python train.py --balance_bias=false --init_std_router=0.0368 --lr_router=0.000602 --init_std_qkv=0.053 --init_std_up=0.053 --decay_shape="linear" --dataset="wikipedia_en"
Below are experts of layer 6 (counted from 0) of a mixture-of-experts language model. Rows are named router (the router's row for the expert), gate (a neuron's input weights, with its number), up (a neuron's input weights, with its number) and show model dimensions 0-127. Each number is 500 + 40 x the weight over its row's rms, rounded and kept within 0 to 999. Numbers have three digits each.
After each expert's rows: "comes after" lists some tokens at least twice as common just before its tokens as in all text. This comes from a sample of Wikipedia text that the model never trained on. Tokens count by the router's weight.

# expert 58
router:528492484436445565485485566499499430501543513529416490461499456436535507490461536480513467499485522517492520481572523468499467483520488497547459442531552526484506483510512459437495547474447454548464479464544525572490531536535556492505612476510432532519498504518548535493511475492531485411561451476600447564542539459532501498454481480490413462555500505475500551518485541602501587519465
gate0:512526552511498512427497521551534559496484462560456462428543567465542439493473532458487436512558488472516502459522470503508497525519571483509556455425538440476458487563530541451488553469454496428487482490511414525427438451542573537501433544550455512455567419447540524498480481576526504461538443503515489492555545496504475477454462526494539491465440565470504503450521540500498511520463
up0:440437567536560478403524528543527428536523464530543502448464497498544495477463506530504534483432454521585504509579496496519468542581475471531507493458487514483508496506525472508477451531479527493437524497467526410542516502512428527485591524587476484547487425498427492413587554556507475467472513520511501481512547512523531468485550502473516468447396501474489506470441545522512520494525
gate1:532500464513451527476593510519478460506566575524471515537357478504503449569415495461451509500562492480506521464593547472511503535462489402495504483472524519518434501508510534503518529516474477514517486599539512488481533536463444516547479479518449478440524499504443524547534494533490461507442474494543557526480466566497597528463479437447469512421489487499548501467458527565511479504487
up1:564539526509486512476435572518522509492526454551484536469505482556542507430431434507435401494532480532506549532517508511518487533461500486521516546446498517548548523465470566478460427529495483485477525505544447461495534500511516507525516477494471503448508377570453510571596457517493485513500531497552494478475480591456503570476526473468520530484599522436460503555534481468462494414531
gate2:446522498458462561488502495464526531575459462495443516587532520507479475390478581469455470571486556577492483496435463512502443513528517561481499564515522565470462557509426536517475564437457442582522487524432472519464515543532462483463487487458479509589571491557530505501537511513414474508489469483500512531512508511523513542545493503436507458510447500496501547513419492480502493461441
up2:513463489471493490537473499497517464530538471582508517525489470453469491478472426501423475488514446535499567493503519517467510589564483486483494485508515452415484560505560571511498568446492532542466493478477474541448410466536460491442511431469513471519576470538457507519533499501454496450588554490504536532563479403433517525497456486525443464446474478502554457585492490476506485531402
gate3:463562519447439482550502494508560451476515472531490525443570499536489515494486558517505469500537472495509514527511473546495455528462497458550535470495502562534447474480477489447477542505412553527470467522443465460484436531431503431520476451503362543458501450572466459493469521491499528473540501404502564468565568481497508582537468543481440465523450557537489474517493561476511528508433
up3:490397514542483556511512550448442525424529535534484517459477538555536504422512536528488529486501512489507572512493566470418503468513484527488478579537503586522504432554504495482466506553498484519483544506545465571447575521509451530520457527407536524475458458426501517457518579501501506496448569500426476506530445530490439465453530485499474457486499517566514505566442470554537478464509
gate4:493567463543529529499457476485514546555551474493486496586506498456515475514550485467500425494454485483474497495524430527461510513526477525545511517505501495522527559486463406537473555438528454491481526537527499559484517491488558545494436490519514500525512403479441533529442452534527564531497442521515534542549473471514484542503488449453444532532466632636443541547487555495543475538493
up4:501522455498465520485496432506460473632541526450476488532552507453532450466532492489527414443556457550489510498517451524486476519499554505504511565508507444479469460486533455479446583489560523482527550530502544523545533476546591536471415529557544465518552437498533473486448476474410539514510497517565566486557441500526497562483509482486444526521503528543547512454544532515581477487482
gate5:535508542534479500505476555511460516520500500494449552476482551529499503432524540531457472410541528502506491538555512554482490471449470443490545506489548460527506534513466568452475483507552533469466523553513453506593482491519529540522539454556507563450537482459462516564551470516550533490521440512494505405511580466485504457615550470521462480384446567500511437492517506526428558503519
up5:537497502476529566491462540453439496531508483524526523432495459462561482427464511514425466443570477492475475542511516598517444487483458536488513453561527550470507511485472494418401481540458471497477482482502524438587548514488480494522475547581496465521531461493527469581508504448533529569551476541487497494481551421446525527516557433543498458517497518436507530454473471487477507488601
gate6:520504515531445501479488610538516480492550444558477519551520503551494443487458445519501517483492557516521484529531498482415496507504505500504508482522521508457451526560461510431450575485535500545388496522509480532497458518482554529539582590503524538402479450542463478495557557526501407505450462515522464508536513468442515480545501485503406484539504542475554523510498535483530426520410
up6:550487547493517544538527528540441505617560479485619529489421514483525488475500471519491478486448519489403507464445547510487517528431443603523462509454479562558510555531487457506532424541520510578518449519502460526532508493456505606446530543476539497422512504519503509515509537486506521534486517618551525488484504479497525506506501526516549480495470567507513481491527495529505485571471
gate7:503508521494496501484487573547480476378423534582508530504563510435492498490478547404475444485465507516504471489446565492541538531460509458528486485502541525545440573535418515480485460453540515445552506508578453448529473463506541508484514560454450487539539547577494499520536500485493532452487495485527565570530533494568516503568494445508437448477498489560483537570530558465500484505502
up7:522492586511478485560459466405434521487570502470470440454483502496552461496469528442520407538472490493540501479495447481505537503498501437534475504581426497585521527512495464489427520557489503465526466510548531506426449569432511478447428558447479467463542507546462501538468515555509483466474525515483515526528523551450445481525524469517428524526574526541497527538409498529552509535511
comes after: " B", " b", "b", " K", "k", " H"

# expert 26
router:543489507615476494480476565481512450476454532474456509512529525464526428455564488457548502489523444462517533450491499580475517492563501459485531530518460451465469504464530487513511449548498543499471558548468501403461457524547470539577525555519477476508543516441464563478544533528538422511536530495472482449500403401498502459556500561495511521472505497538557433491438466552469531537475
gate0:496444446529529480479527475543479501509483589454491482526422534453463464510563489507459460456472507506532448448440488465538452527492483527557552490542429427487451451506524519540463507491543471491590549532485480461484601427499515463515419506477484457479468495529509482475533543513569459484451455507487430495500488456485451498515586513463518553442500486464569429515528400546470497457473
up0:528494594555559543525522511491450542443487542408451477541523490551502526567522405460452458465523446477537489486538552520489505612480526472504451445526471504519544504505461501439527471488520550524590469499505499508518468491492480500525597479492490491519530501370484509516451548539485547463449452507472523500510511453581548431474568519512481539517537528455462555469515486528493475478536
gate1:532483505493476490516502532483447533445508519533547518563511478564520426524423539421496431438471522532541482460471492537444445493491483470424483462415494485381453459527523456439530463472577524476514550528482519455460465532523496518546518479476477512510448495480486529481497512523508550528552497563492410475588521480487523578484436490457584536475517507534490570524464504503503469502411
up1:481455523540510473465592475513545510430522535488545469546506526557471491524544518448548512476517497436551464446518459508504437484505626494460491466510536529474494504544478487543438469547529472517486457490523483515508535472555524485550459482500504518400434459579529495462450588531514533486494478511501587511602486568468476460495474503538505474559514491451495432468502490511516585526411
gate2:528510544549383509538497522492507469495478477498507541463460523485512496507485490529468462474518456541528488506455505465500486500504560488486559534474537472410452505478504360531452516516507579448465610480498523469490463549550461520496501498545450530519458538519452508487517551471517541541449552555451523485503534454541510432527436490522451484387515584518518488478518473575534548454446
up2:519527449437520533495506476469411533483492433416501511516532543543492547465478539507467538522523519544523594531550519482463527537479463533454476583502493499564546551525517504396435496513514483583440428518481458512525545566458461427550435461502517509482527501433485505469519520501553497526509450527480447487501496548511492495495584533489530476498542518491478563557486439559570465468571
gate3:449563494548490499591540550400535471587474482473429549509474521554513420505539500503513559492530517520601483467503556525410469535481470486495497552462487505517487514499488519528503462533448582465538508555552495436507514511570499476465488547477489428488539524461472504527483495508490508468524553509476537540487482459432498534546467483429561471470521516577505487532585563485460440542457
up3:447493623506534516531507486452436533423438515464529593544497476528576531502505528459507548494459502471521509486529473519491475499512478491491427523542498476429453530495518536580537466537496464434475465577540495522460498463474470505514476448457473511461570524522445499528576565457558471476542462580491435502496507473454588482548511493425510495489488495571482515550470469499498430490558
gate4:491530615517439534450525476537495508505531484480555476560538550430487501538453476489520458525519530490521485506461620513489501533532572513470481432460415482467473501450475518506499490556475544568537494515459504468473517408431468596569493508496481511535542510509496458491454494478519516425488480562500480496483482548576511487571544532531560496502570566471501450489483490409501490545530
up4:530527531473527485495500487471499549460469444524492527551498449476519606472466567554502482482508496488507441531551566444514473458487394513546501548538539494565515466535536423458523504549559529549450490531562466504508563538506505524415501437466490531515517569582562529544443489511464544557475501535545548528479484475535494476515454502481533521489455498451525584432491500458487464429568
gate5:507498543487490556491400450486564470457496478503533532504555498483490458465482569458522531483501455530530604540552532482518502614471495491453517461520471441388535525482534535578467463454497502580510496492525468559492489447480490485432536503471487446540472512460511507502501463479512600513511462427483497506519478540475496496549571463488525619482483545479469511464565540530503478462535
up5:484519494436434472549480441532460564578492546451464522459471533486507487459457551489527530540479558440519522501510493520482534514417431564486456577534466490554474522478532466499479460482511482496500534508488514499515435501514500508508494560493506464470552523531493434481565434534517472411554530502458535540525571506533487576561568484515487477551499461447603491442412559471549515448528
gate6:488536586527447496555482471444479502508568555474478461481457461512411459463502462465479505460472469552484493451443489527545515507533477548516533531524516567510516499534585520432523469464481442499464522480490526486538457471547478532464519523512470540489501551458555559542570513442537498401421503528502525550555463457489527507577557467508393518579506474435551519507433491496534467514509
up6:499471486475455473545558482522513519467560487504553534531510495509469558486451551532524549463470533471533577560475510492443492541490542486518500428569461501455543402480565470514470468569538526540467549534494492569562516518502447454470554462462475445452532405498447487486481556601498558545545489486490425495471498514556472510494528504500555443487472461541411537562540467512513505465511
gate7:502470431512471529538496532528452515488475478455538530551536525463486531487445512513463497534505522460522501555450474587471535569477469458522530501491478492546484501472473505543499461549472454488442531492543401538470594482445540510474554473429470524558479450504482494495544497399513460442570560507565541493510484499500532440563523480521484491532524516466517513530453538508369570447418
up7:518466456485466520503478538561438526527452464466464468463490553496579512457547490474439503472453499535427458480464511401507504551532476436491533480519515477449460562477472511526502471507500478469436539471502499539450554481519590522461441565462454475530491481486450490525515457488482526442568530458448581532468534467538495454499455501547515591564534448492503594506446491491429527441456
comes after: " in", " of", " to", " with", " on", " is"

# expert 41
router:490466529573469458473450526512522475452486488555531457550554485553494492477509529457462444523565534509523484454539468556466444510566512437539489496621472493492483520447547527561502499501444586494540468523496473487545493498485492496505556511471362508544531457534457519457457514532573438447468514469414453467520525488411527477497471544550490546517555532505507491491498537463496426537495
gate1:500514494487477513468437509423543520574494541487475548560468493413535568581527419453491509498472465538493514544447471481454470451461609444480511546451447498445424539483501508499545521504535479468478508557502492482441513539581460495515462479472488418514485502485460551514527496475541528520528524379469522529433543470503480532576479503504487555542547486526483497493444432519524510445479
up1:531495496495460496560507508571516421551503584482499466453416518545448465525506494487470487454461469473530538490456460553477546515460444547550444426449517518458473497501510475503523531477528460483492452455499501449449593484449524550478568496540441535435464489482506530458532509435488531494543529449457534504525448456467583612497505508503437492489487512400487466591471475502511473528491
gate2:533481413514419468419485484496545497371556518515539529524502511502552482483500493459484530443490459543486490556488531484481457511559517508492491501486492534460463514614457491575399494523522466453475492536561476453497524492517477452503500492470532561508435451492491533514522537555526509425571459540526612483515527507427530508513495490540413516511491520545543467462475458497517498481575
up2:462496510569587553461501472428526526476512474506486453534501470530441510510491415508489547531497502542441520551502489472536490596450526508562505484469479483552488467443474516519505469459449409478494497491463482536488525472528507486500461576558430587529500575519508422522483525593504544598528559546500504564407502467522501503491534495508506548534465520517504572474549573493508478535483
gate3:416480361527467462523499495473466483458469494431494475549517504468525439480491521567503468471532535455517519504598364523490476542498468497446501449543468502515459495519446478527489540473481521497481465485471416541425473447496483450450478494510510503512491524519534427531478463492534463419492542460500519470460532513485475402519488469541573501544468526570545493522563530497545468484457
up3:512518495523519513500435505465476513586571459466484553484546466415528547534451466473556576478485420537500488466465519471493537401451530505408500470529482497480478510535561503513586510511559491542454541550539509512467522528589486487563491531447540557553513421504504483475514529519471499548498487515492466494472469519493453515557502483399541546500563460450479493467462465562530429466528
gate4:438531489510506525529495486469488473465547496523489449486548446461483545547457426536568416498495434511475458428502574543506439532510571538528511533493495479476475539556492453499572576387494521534587461548428489467469492559459511574521497459530460441512485554527476486414546504474512494495570485452490548422536470491540526496549524488490497507502535460464461493547454501553476501537493
up4:453550512495424603516490474489455515569492466420498464419551520534511552490463480494498501458463530491550455473502516534495478494506495573438504578504427491451550537506495531467472526512569506510455513536467508513575489491567488519428465426552523485492463533491531419552497462483448517431494545472522409501419413484542447501531494475457514468565474529465567484497466503512461493475508
gate5:515508451469527560516522486524589545466475465557411446526509489471446486515482556502503497535489512451411532529468463547505538498533477515494507480490476504497461566463464532597519495532463525475499482535468511466489486469516538496473503560562463493555541440528452508519479495456496425532524509514474424553575514401563426457490502470511485517495483412572484455513495511452436541475385
up5:532558519435450572500500443525500452498499550488532492496528574612531572516537529518491505501503505517536500519498505490503470536532552463524497468467533490545517541460528464502448471492520574486519486487482480487427502545551570533438497493474448530508454478517473471510498490522479570531486523483500639538519544479535506430416381524538535558482477506440450592467513474533474491528439
gate6:472494475435504490410511473556460530554516476525467492508522498533570540507510418510493457454491435491521457488531467462425552455463493500488457499533508524538491432415497550519609480494483520413551577448519552474479488513471565526477467528484503512528458529498468459472529555478535521551478492426452517481505419504462481547405480489496541468416486474412519550463507555463498471481495
up6:564509483531432492537495539443492437415452534530536556422528483500548502526544533478469526540483548527478426521464548538537467534498501518546525504469506516569517548553471497509478498448527536576484482525452478569393487515465451546526512477548488393514485522473535514486516475511475478480527567541436562515488456465525453502548467504465477574566478540555495517449505459520506551400514
gate7:547485435515509527474468465497455514570517486502540524455489489506468518526446462489474398520500558473511482443503446582524533462444526436592516470514487480496493569456519485460530555521597473501578498575545529507551474538484510467460518438541497510493460464494444490509530543557621545488471519440472489495533485515460485580559525466509473489519548585464566510448488487504546525469520
up7:476453510488482475484581501432430507561508492397516428495499548515535533443487455482488521506514503434553511520429601572500472503503519477581490509550517489497542487476508523506499459488459503505534562528480478429485605517525530427505467437493515522532490489520555554514499537513507525457361479461450475463508538490526539512549522495463545542515466568482524528498497463445569537521554
gate8:488442479471577452540489503518437538505466528509494529548509555523455467464436513531442564522508457521480500564560484486467466471491559513507500510521555522455450500535505553527467520418453477490522509503523520523519503509505612519467511501543460492414440520548451446498456407488427496557470431501496519560456473417501557473555518491470550526400529507459577547484448478480531521475501
up8:504523537487470488505503484456492568502449489547439603418525406549454467438558546417461488521474564478504508499509438415527501497523455573542492490482496482469491489545496515516413437493540500548481508528454450513503564589496505532467414578509462493495498459523485567511505556533485488510551577528451464526556480556490503563530469460551492476473463516485470539473464501548489479505525
comes after: " of", " as", " for", " in", " to", " is"

# expert 16
router:541576538440539473494493500533394531501445470512486498475484482426558421458470433500540500469498470458530550462541490447438458463487472478492541524437497535482485435548506463441500467468504522532450444545497540477563476505529513468558505505491490552445457442482510507505454488494475511477522477470581466461438454493504439589489440447520512438457523471461472474472509433539586459517572
gate2:542473445547604452563464540482471497519547469480514490562452552506476492473516470505437464498441471570458466558521542512506514551413495498586528546459584522478459504445493441502467572482465440458528506551466505539511484509464503481482473491446474501441484515532561404516513470514475529474441544457514462506535399440573466558498469412497471492500471516494501470469498501507485470449526
up2:463537523496433501519546487489485463385475516507487498457483456504546488538543514461518499455508524496541488457470476487555561473524569491425496449543439501555535470571437550423526511517499507473535479462525465487511527495533433522457600511509548506418489498387460563520538509571519480614532514513472564570532504515483518520453462552467513546493530463536524524492451538489482471546513
gate3:454465509503471516434515527550505401463472535609461435562508440485421491472453509476505549516439515483473502496473547472523483523556541554507547458482491493477421505526466479515507461456460480593486475550525523522600524504554513459530495480500457532444446450495486526528458474526504463408547540519528465463476513447568467517489421488450441426468476528468502454553526498470544508516491
up3:472512530435490564535504462503498532459488440503537476499469478523519481458519489512450513479532460584457512493530485539439451445476441479537461461513472520617548548488505568498520462535505465509450555422564470552498513533480480433531503499463504555470481515486424518500531508417473555544486435481451542430576482514505480530471474529554507561509535528533538463461490573530402563441510
gate4:527543494547530517521499446460565544637497506534451492477520409512414447453477471532504398551481525481503532549548507474498479480475471459520484460461509574471471441530537472550507471475490526497507503557506497502546531486538508497532506480568469490428529478548511531563564532531489493580465539430533510516493524458525490492444484558543460512446481487473409408515522456433514476505480
up4:533525432424510478587531462478482444458453449477496504512487503528487502497557514458506528483530560605526536513444542505531532485482453483485518497557530482434548466480529442565545535514551479502466600436495532534503473552496535559480467563518463484556492504504506489513428481484558436490516484544541499413485499559587484501547577525471408502512534542555526544456509453488464500465523
gate5:507527484529546524543547480510522499467444532480538452466483576585449472480420474488536457509501492449501537487467512486414479481502557555461531440500491540499490520409499492511505523461601514448446511518507506399494490576525513489531556570526545528466497489460496528548536424495549409483441471518490513438503453458505514438453470489537446596485518551499535521495513531474538539434470
up5:507456462468520465498501566407436594544458539575483472493473517501474499459477518527539531477497501526499448503491411543479456507481495529498478527520558480488478536493493491554503482548492516435583438535493472504499529446591400477529519484477544478532443562505463478578469495424534453500479482500549482499477459510493488476569460372466504492523426511440524460493528505516448441449508
gate6:550528554451523495470428469568540490495540430397505455515485485521482464531477483479485491559433462506418545495492493561493470445552521511486491508525508533525472500482423498520491520538466520428471545535460492443467442570429493575505479456446492543416458489530547535510544490539494468451464520547562510526465465465514507473523442486545392476465541532496531557554477533494501471509413
up6:565490411515453585507537477480483470505470473468458355588437473490485504508503476529476497485504478528477481514511488550444490537470538438528523495543558501482509495533523407534549536423508537500509480524501493469469447527480480560456510493496460463456545501552503427543529457472519566499506470499484441458581552480536453477491572565515468476493466494423493535457540459513486557574465
gate7:488473519494494488540515486532509511505484553519471507501465532416502475536500563441464535457539457442449458505514513570527479532607509474495497511538493526438512564520416440435437517486500427542456465460552426577583564541554469471480527482522488546505577468491452515526489493636501534478486438413478457469484550475498512493509456487508517470513524452472528468476494473511526440520499
up7:458463530513553530507522522536486486451523460555424473531500438495515497476509527477514478473476464558471383510506494536507512527575510486540509528533550466493492578458516525488456541534478491482497508459497480536563542410466532440465561449585414506478576534434483524512494473558522479546507490456458476591459450498465472509550492512505483486474553519516550487469533384538543478553570
gate8:546484583504528518579544410516510486533529559535496480531546534455508549471528480447440478504488543537528436533557538502524495494473512523509487481490467498566452469519534418551497504427492453542559520585577482458509488518521530509500520476511484553402562513464466558524438504411472461528536483520514536489544454487539559497510483453547476494522465423569500492557441465484537428520519
up8:479521514512499569525475433462540548564512453443414564492532504481483474516481476501526501443510497496489451481575520518439424516504502457585449523528453468464516471501494466477500501553567448522583510502488511501470513563566543460534475497576537411490488408473496494553487549427537613455517437520470551488531550475492523524504497479509476477513514481505473400538478461535476553503473
gate9:485456507503476434522530561529480530504506484473431493500421535520478503472459517511598560507472477487449529496488483482516560436521535407525482408468501480530481480522498501540461464545528567493548521563490499493475504503552510467531550559453496457427523564471476357592426568538529531491505462535508524523535508450564545462451564492480519503528520508521480446542468521527516462471534
up9:488509459489462503531481534590495516528568490574524526438527470501458472476542516508549495461546486553471461394557530534471531574503509454513486492496498524517463489521493506565488471492452450492478446534597509592462494465513476512450552453551494452539559451463489494544464537446494479478552454518495407494515526512568488614443487502537486512559525523554491449498575555503470457500537
comes after: " P", " p", " t", "p", "P", " s"

# expert 35
router:501499534490502485552570521460499489502488527518500412447499456456507484560532448424516443518500516464455522487476491588473545430591572454481504580523459467528505552431553513466470548487543582463522545561519497534542517527510482523548491495510473508502541412500447513528500561512450486496460526529459465419450531545487523501540489541459457544522452558467545453576482542460513537556463
gate0:508444446492498504438482538504495541541487522481516509501440567538543500505505441513484520504512461491514448540493401553538487481547540476480501492538563497557480513512441468515551504498544409491517524464499487494555563453470545410490467598452524575536508470574518557449535536492502556508488601535530510496480505499505491492384534471541471531471500540497501482464591506470413540498559
up0:448504493572472443451465551563489538497469557469531483503492514542488487513489502508495538482502516485506451489482462566518526488528453541491467505561509479539477505452497463544378562566513368470548462470496476491502571480474512506502460465484469572468459581596467503510537540550551547541466506531532465550491554513491497481457495502487489505516490593488493480540439517490506597600476
gate1:546560460509480522490497438572469516586464510522487485542446504547495529441516475483515465522465491509467428492442377512465542520512547483505515480659487512529558479496524465470486505525510472580528531490562501563524503536456501509491413511466510472533424593546471535496541493539495542537434524545571475525565495527502449516463484507499525483506459526528538446510495506486468456491563
up1:532506556460567498545471481476488471530458506526483475530519466471529456468432500524543512495490516543526545464474512477506437479460486492513561481453524558459560500476540547455497447487540534537486565537569539503488543497594533561439541550439485544546490544510453514494492514468473526488533543535424572480627491489521499562492451512535485462490576504462478447527553499471595537419444
gate2:463496491481514465513457511485461504489574440522504481468490454495492481513445481509560489518513485600580522437486507404525491550472455490529480538531516467477482394476501474524607552561531485547531465482477542502479491441481573519472447479482520448447522431552450432510453505506537510535449563420523493476478567525538509535568450485516537434462406513553526447515494494500502515479508
up2:457465550479410529469442533540516531572487497469476544547501505415563536470496508474484496508502527479482503554444512533446489517543542523502545454536521527456535514485507519502461614516454491479512498480459537391527553577426490456545547472475544504460528564452470574503444459440543539493504490544476489556479465502473532479492558497479440624467495435481496506503524436512497483517535
gate3:477520534534472524545558538511488469575454461477473470464494527475539434541480493513512524452547515562485474438467450492464620494551445486563507513528534522436466508537555509503530458548474435455507477463549507416493513470528538463475509467486504559541492481450554498533568480508495541550403502447448465498512543488499521511509438455589471542563453569457566514520563476542474499446500
up3:477483504551488502464519554465446485496509541489493517523517526529459508485480523529559496460529501548548527487528531455514494476500437550569499470503468513489526602471506485445486517522512458515535480491539544470445516486504479592457518380539510625559540501493464498525538519474533542497437495551430489474483502523431557469514457493537494530496461590442524538554539509632480527457430
gate4:536495511511454477586429498484548481466523525436544486520415514472513455499500509542460551536489455512475528509509497449474486503494485557500497534562519532466524552513471549457498489538549452523593501512553489475445539553507497471474453442529519536552627477412464461544589494509547539503481501411415552450455475470540464465543532513469513558498500511455534516476537473468510506459414
up4:483516472459507495446505482473473567586442513605466507490510518487510513511488442520526504486479525454517536454484541564480465548446568502538530464421478464549504480453511490533587513510580487517508493510484471495455504568469530561542450536401473449493523479502495526522454463426497507510531535512530421615482471501510536506474511479490547476505499495506454431561557451470404524516422
gate5:516480419460527498476517471492515448454471550489491446556568454514502509461474495432531475533502473484449557493511487495513383479461520464457533473505456525558536461526554426505480470453568484528500501511499455527552533585571509524538484470446451488479487400544510487520499468557545486513484558536447532517483476477522460369474475551489509549557505589480511477570533527516489502561518
up5:527451521469607462450456457483509445427504451487534478475442553436494452426546489476467492566511516460491522493504417491530499544460474498470496524445458528488436504540488485600562525472517521548498430493558502485501474478457486482552573437507518492600456544592508467494472457475558433486519486564514505515479545508514529476503540504553470453507469459459535479524506493476465582508442
gate6:522492530441475490495513467481550569529500529448518500496527492434509534518441525450466454569523511493507471468482464470444395512517517602441477484511513508525450534514490567571495406576429560494532517479527478510521464483571473466522477475497477475430456492506462476510616557479520520503512507471487543521525540493518455477598554491523543454574500457538535507534479483534511488603495
up6:490502490488489474436481519535519423527488538488531425510473508511488557536451518422512460530498539489493474513457534543517460431518456459499456478545419472478478459445496546393450479572542504533498510512558489568527424566505476527518347531462444509498458529512523511509498459492528555494446479510482572503459558497474502488561495517558551457503469520597459527470500456471520519509456
gate7:478479516479505460506489521581521454499445485502519526490398522508462480526464440504479550543494562518514498556559509495471463465503461427523492487499545469637518506523542438490538492530479525570486486514492446482464523414414497587514509508537465528535538439523498498514547466548537467477530509519461493460486501505488532537437467504443492530506498490445541457507515523524386404601523
up7:451518549577461435499534517527515560444534360526494510503473504469476479540453507508446486532494411581543535524508490515537497438542525478524494505532498517518507521538514511580532461541457515563505512495582512507516566504481506542550606521500495534549483460548559471490468557540488502507414559519487479515442520541452494417548456521532517494572549520509440472496511449540531505535518
comes after: "ed", "s", ",", "ing", "ation", "ion"

# expert 40
router:536496487449523530557534468432467539509469462530480529522577466484479484416479525562467446511505529524490568581556488466515432570482481548561498520482551547555554528519479490472492466552425495548541551476533551519464532477491473474466568523543476498538558496606450490491586537524435496517468513497566514540509466429512559474459543470546518449503489547503457605484517501512502490486488
gate0:577438530504551455488441486462485548496480413532530526542509542490505498455497535509409490488483511457454524479455406471501600470557511534510504471465502556430505520470484512465523494473525532485588470545500532560470503464506513436432539519524527490530510444491477423575532462483497456523512510477495463522549450467508508595514444489431504423458464602532534485498503465459472443484522
up0:556462533510540481519514484458447437537436485536414544538446502436445523489454514500482487425601547539517516531505391436471447472564514535522512527486497568508506495499471489497510492467494579460552459523528526444431484510516449505551568443539519562485473480529533470546532516531489496531501525480527482495529464522440482458464475473424523478584462566483612521469509514474476509531515
gate1:466558508523534500473454512524505502534480575539551512590506487493481533521438484454519445509474497542434517533446420476498459500485487532525568554457509477521491540542546526487553542486504415444507532512491443482404521455473499512502598493526482463442563454564510521492491563492503486556510550497556518591513529407580481501543582456528490561535490566468480486513509550491479516458506
up1:477498474551416450508515512529433570453511492493471530521475538540545499532459547503349438471532472463510508564462469454485458405447538508555521461485450543475471459501478491536549542542451513447561465463494440504455475413510418484566487540499503465459540499488550560514524515482549489486465557529550507464479524476496497497486510477526451516486507467541541521460468426558556511493542
gate2:516539459502546507472484500507522462574488527551453518580504541460516447484495526530500418480484504571498516491561485506454532442474474478526536467447557544517543556459441416465455466527448489486468591469439503509494553553512498534547472476422472463568534508540511502490467472508476590537482458518551530594526459480520540470486581515553462446445523511470491566556507562463488536544497
up2:442538438513550454513525491514530446541485443503515548552515476503456440486416464573545482492502506549531484457519559489434538487574494487496535476521524519534504502555453501504488444554475538517397471561474512439423418556496524526463544523464525499567544549460476519428490488560440459492453541505544588555550543553486475533525487486519522465531574533449499506497504504496503547568491
gate3:512482415513503533478522473521497497489509509476444487585547571461518554611502420476587458550495503463470534588503477501579436429478544444450504466466506479481537495515475606505528513458463518509484571562488479511456436473502476513479547532491528441424522503541535460496450492484568508486548509457515467471508500466511513484550494497499404485446518523484429555537540517465518513535514
up3:538483473608567533507516432408520519621492553456491555521444544497551554445527477509553497471481489529538459542486492531522473525505432469485439469446512467474496550497500475525461471560477485521548491541555486481477617496484497503509552503554500555524570508518553508449488437487508529524425493447477434460435554518491505482502515457485561505517481503543472503508465453552424461498501
gate4:538472505422512491565552453494500473470525448502484534521484538532463538445495530482575492532457540506435553518519514507481569507503501527517478467549487510496481446480423409494528575535396506525533462516447510502471527453475525526551511516505558439479527515573385474489520547475528464503412447512507549438430436553455510559517542446490491446499521467563484522485459505431503463480494
up4:539537560425441593495518456539542490496475547480461529415523492566546479491473563512411585575528512490524467454514491541533498463488461483429522477518502487510526536533555446494494525515494489434544557529407575508487519583557551482440467557498505485468449529472480499560399554476451492536536516470479481462506530514504506451511467459500473449490488425531528503512467472479528528517460
gate5:519508481537447563479531483438480482548478470524446465489509498477500521559521490513455459548476518566474485513522476487474617556523536512513510535465482512488499516464482483494505508454464458554591519508464531495480507496450518489450479488413543440517483487545453533454492483563524468518505543483470496529440495407631478513440538472548475479362462511426510498511504491509542546584560
up5:501481485489554597459510467586563533589474483468405542511504508494542477496469465510495457508450506472533501474471434534425475508451519482492528475478487477529516422469500560533531564470461497540474543437432552439446511377511556538503527520511453506508441586513528563488519448459485487544463536474474533478448559441494448557504482492543485538486512501499470471467459517495460535543462
gate6:535542484463531561450485512483517535497471450490497520497499532538439540456543451530530527508386551592456523461481511521470443549536479509463533457483513529437532583548474513513472430476462601450501479543524499438531423424470525523474484511497423488447614532512548541436567435479527530488462520485502523519513519521455522509544507490452552532539514509542503468511465519554502495526450
up6:575513495478534406445513482490473589586552565530423403514526471487488531543501414518495463514500543570546421547476497564527514534465447509393503547573510460537481473477441475511435494506513516453558485503472511498541525504493516496503470448454549459509428506519474456500519519471504461428485501464553496559494479535514446478528449489495491483474541472483536446494434500541482504484560
gate7:503497522510475476525516506524555456503568458565489495516557530489544490457522412450464511525444511527548526478526463436493477518474501428490524496528559568511506544495485401468519481506434462445578562512475539587473484454435466491487522469482490466557569456518472475552460469554422471479521490490537449510521515542526439537495464460503476429571442567461507575435463547451504478472509
up7:473536528506508470486526490568509485546480522468551482475503500443435544529485455524519544488503570515543438485477521493472571390456488445502539440527515517500436527520474584486470509500462473521574574470473532517468548499479476528462481548499492459532485514540471568529456491442484499543540396601523505434534479545572488500497457537486500548579505505549429500496560498495456578484433
comes after: " the", " The", "'s", " his", "The", " a"